From a checkpoint of a small mixture-of-experts model trained on Wikipedia.
Size: 16 layers, 247M parameters.
Below are experts of layer 12 (counted from 0) of a mixture-of-experts language model. Rows are named router (the router's row for the expert) and show model dimensions 0-255. Each number is 500 + 40 x the weight over its row's rms, rounded and kept within 0 to 999. Numbers have three digits each.
After each expert's rows: a language model's description of what the expert responds to. This comes from a sample of Wikipedia text that the model never trained on.

# expert 29
router:509500449485490549468500489472511489482486549473463449463522504541524543418450461503462507540552466475517511457554497554489487492468520456521553459433520532508532476490458514518598527548545515503533569539464493548545596559511513478451460498480476503517392557419520504500472502436493498513510557484547525525459442547513487462517442498418571439434492461494551477507504537512506490515530510575483500572477466561521598446532487520435564481475503490458482591528405528484426445545490470533485520591537527569611567378542500486496484475546533472435527479555524507504520504498551518499499527480469420532448465484420518481485473530532507503507526459559471494472535475605524477506517482480505559479450486513480528462473529521531534436505518473551531454540464536504515577531477492
It responds to: City, county and sports-club names, often opening a table cell or list item: London, New York, Toronto FC, Carlisle United, Middlesex.

# expert 17
router:505516444630496508498498421537512493434496473518504513549512497544512588448507441537500501447553515520533521447521522545483516455489492505454529489489545510538601522504544464458517464467558497416578509534563523524442502588545501552427461430581491495514555485464507512563536470566508512468502500480541550481593483546559425504518516525514519547425475450414503408531493527402536508512495521500571491476522474566540556553508541542492466543483483487518455581478500481484418490512511473566514502537552515488555481475525505555470437466492565493491415483523547490474517512489457468533540536502438453478545523448436523468490497529487461541556439392568436504510550428500562475530539444549531500535478523521457495468516524427441479472519556548515565516493515488507446567393566439
It responds to: Line breaks ending infobox fields, table rows and paragraphs, plus list-dash tokens and words beginning with C, such as political, public.

# expert 10
router:566463523510552415500515522494524361472582460461485485562524492483511562461526538507434457483553488455527525461425532569579493481511457568505511526509568519472524509522513502443473493473456529491511489545380495434462515554443497557487434485446444397514483504567502483537487441519412522595540470548578458536523473509489484515533475528532570504468538431482549479516571492453529525407511458464576480503465471562428553501450503500457486557466515555476472481453509435512523456509500519523496501552463531533562489453551579455444489494473483493485478439503477474516484550482563455541556491557473579471481501428507480496546498517531531514518453435537477518472504516449524516413524485548516491554524537417505536478517556477518461535479500458475546469515489515532582513577544509
It responds to: Words about music releases and performers, such as album, song, guitar, vocals, artist names after "by", and track-listing table headers.

# expert 14
router:574495527500459472497516505506532512488492520540442464421533436466508556531432506541556449489491469548505496530518521514560554465478584474537481489523529574421542534514476527459554519402551482563509601495523527518524480503405476546472457538489535484472494521445495431468511597518425568437581576628547440462490445534541456485461543544432535446435514465493502451498535515445563547470540506503522528471483513466540493540483527505531481500565502545530515528499470485455423527518535492530475517535483509531531449423481544508541432443466497538559465473482534534505438483513535484465506541441437471542504542475464485464515494587554477471573437477525436468538511442521548451441577539508507560519491491447538537496522483480453453504498561496492520444512559465503495549438432505
It responds to: Words in short definitional openings of place or biography stubs: district, state, club, politician, footballer, American, is a, member of the.

# expert 28
router:492530550522497457496492507531492490453469528503446471509453505509473568427537505545416458496511491526548486447548487473505458438483495556480556547473508519475547529505514432475574533456546485609541551459488440474495579561477448523425473514452523545518497530426511465514533510482477581556488510524524504556516428510547525496505456518479504470467446456490478453573541506534521491441499510500513463572523514608532460467518568538546524499503460509464477529473439527538432427492535484483494501514514555578521572478623508444506471530512452469534515440482516444593460533516539501463596460512553590459559512550560479501528492536544535525476513556534485500535549428560587486545514546463501483541484517463579574529533546513502514506501537524511524542522487529578536506549444487
It responds to: Subject pronouns and relative words after a comma or at a clause start, such as ", he", ", who", "She", "they", plus subject nouns before verbs.

# expert 7
router:476485512560538518485466498420558457525487553539458510524505505513507564503435464501495514545490475467511559442467542478450561499514468544496511490477437500448498536509504604429511509447533502484532497483423542468503565561531540562493509526555477457449426489435562517390545430501438563531549514585611477484481462456462512533568439501401569491501512529502476515531466477485476474556520478495486451479538546517542532444486452518556458553441520506530438555506456482508507563518461526528448493543509544489595578510499533526506520491527495465527483495490513481470418518458527508503535530496596419479448518493530546524506480512473515499520436535535511493587530483567529518506527536454452570592505517537474514499494485469507462514617468512560562487483534475514465579562531561
It responds to: Past participles and verbs after was/were or his, often before to or by, such as signed, drawn, played, held, plus particles like back, up, him.

# expert 18
router:536566468504459481473584493480490434500485522372471565549478469501467475491509462582483553504517522571483567484497566532546493427478502517542562512458493460531544505556512502543525483548495543540548490455471548541532504462542502539472457435503444433496506523547488507529533488529537582543509482556478494506500528489546492491535513524524537559454486493413506489545475495510541486471482410585576462476513495522508480506576479531534630484464532523543466434466460497437441515537546521492585492500493526551554495515435549514482481476476466478482459466443556474552417429484516531540488418481544468486535444463452596468460464478522553519497554503531416460497515549476591522421499505501468559603514582497463499534565539510555511497483518465526458536516492482521514544463431529
It responds to: Word-initial pieces starting with C, Al, El or Con in place names and terms, such as Con|ey Island, Mont|martre, Bur|j.

# expert 13
router:457486466411563545565463442509525440436456426475393438470557488534467471455535494446484590509493514533518514542480557420558492473549546556470539502522475544535516510385538537438457440549460472493478465527483524544506522483446468453486496466565505438519510485517518562492589513511472518552531510474572443482538467507547483572467504508489480477465482463468472554496480502472509501478502478507581472512514510506507492487447501577523551482495521491572496448494536499583457516516629529530480517463458500498534449436590460517501459489447537481570499514550517472540519443434502512486522564556538461500552489455468468514516458522427465501559487485525496504509522502471546395559506477499459523517501484524436499499588536449551523534603512515495517471569508495519577589497489467
It responds to: First pieces of non-English names, often Central European or Slavic, such as Sch, von, Pat(rik) and letters like ö and š, in sports rosters and seedings.

# expert 11
router:523568502496527504443515502530566465469426520527469504530468436529517510497496523470500605509472498527467386592597523500386467466497535537484450433479492498500521529411605503520532523449531512447445524567447502590469461509519506518453430535467550498506506526510474512477527482467495577583539595548597474470447465492531505508466532519472540482458474443441527472524446545435462437528514494556525472498456487564448456485457535558492517538408603563460451533612500469509499492555489567549478458567519498494583483470487514548482450586505522490521479479518459432474426484493586542494519538479495460523528527499446515459552453520457460502557437569505480449534544474577523510504453466528494480540489394507464495392550464470515539496495488508471546509466580487535508517526477504
It responds to: The definite article, often fused with a preposition (of the, in the, at the), plus a, his, and subtitle-opening The after a colon.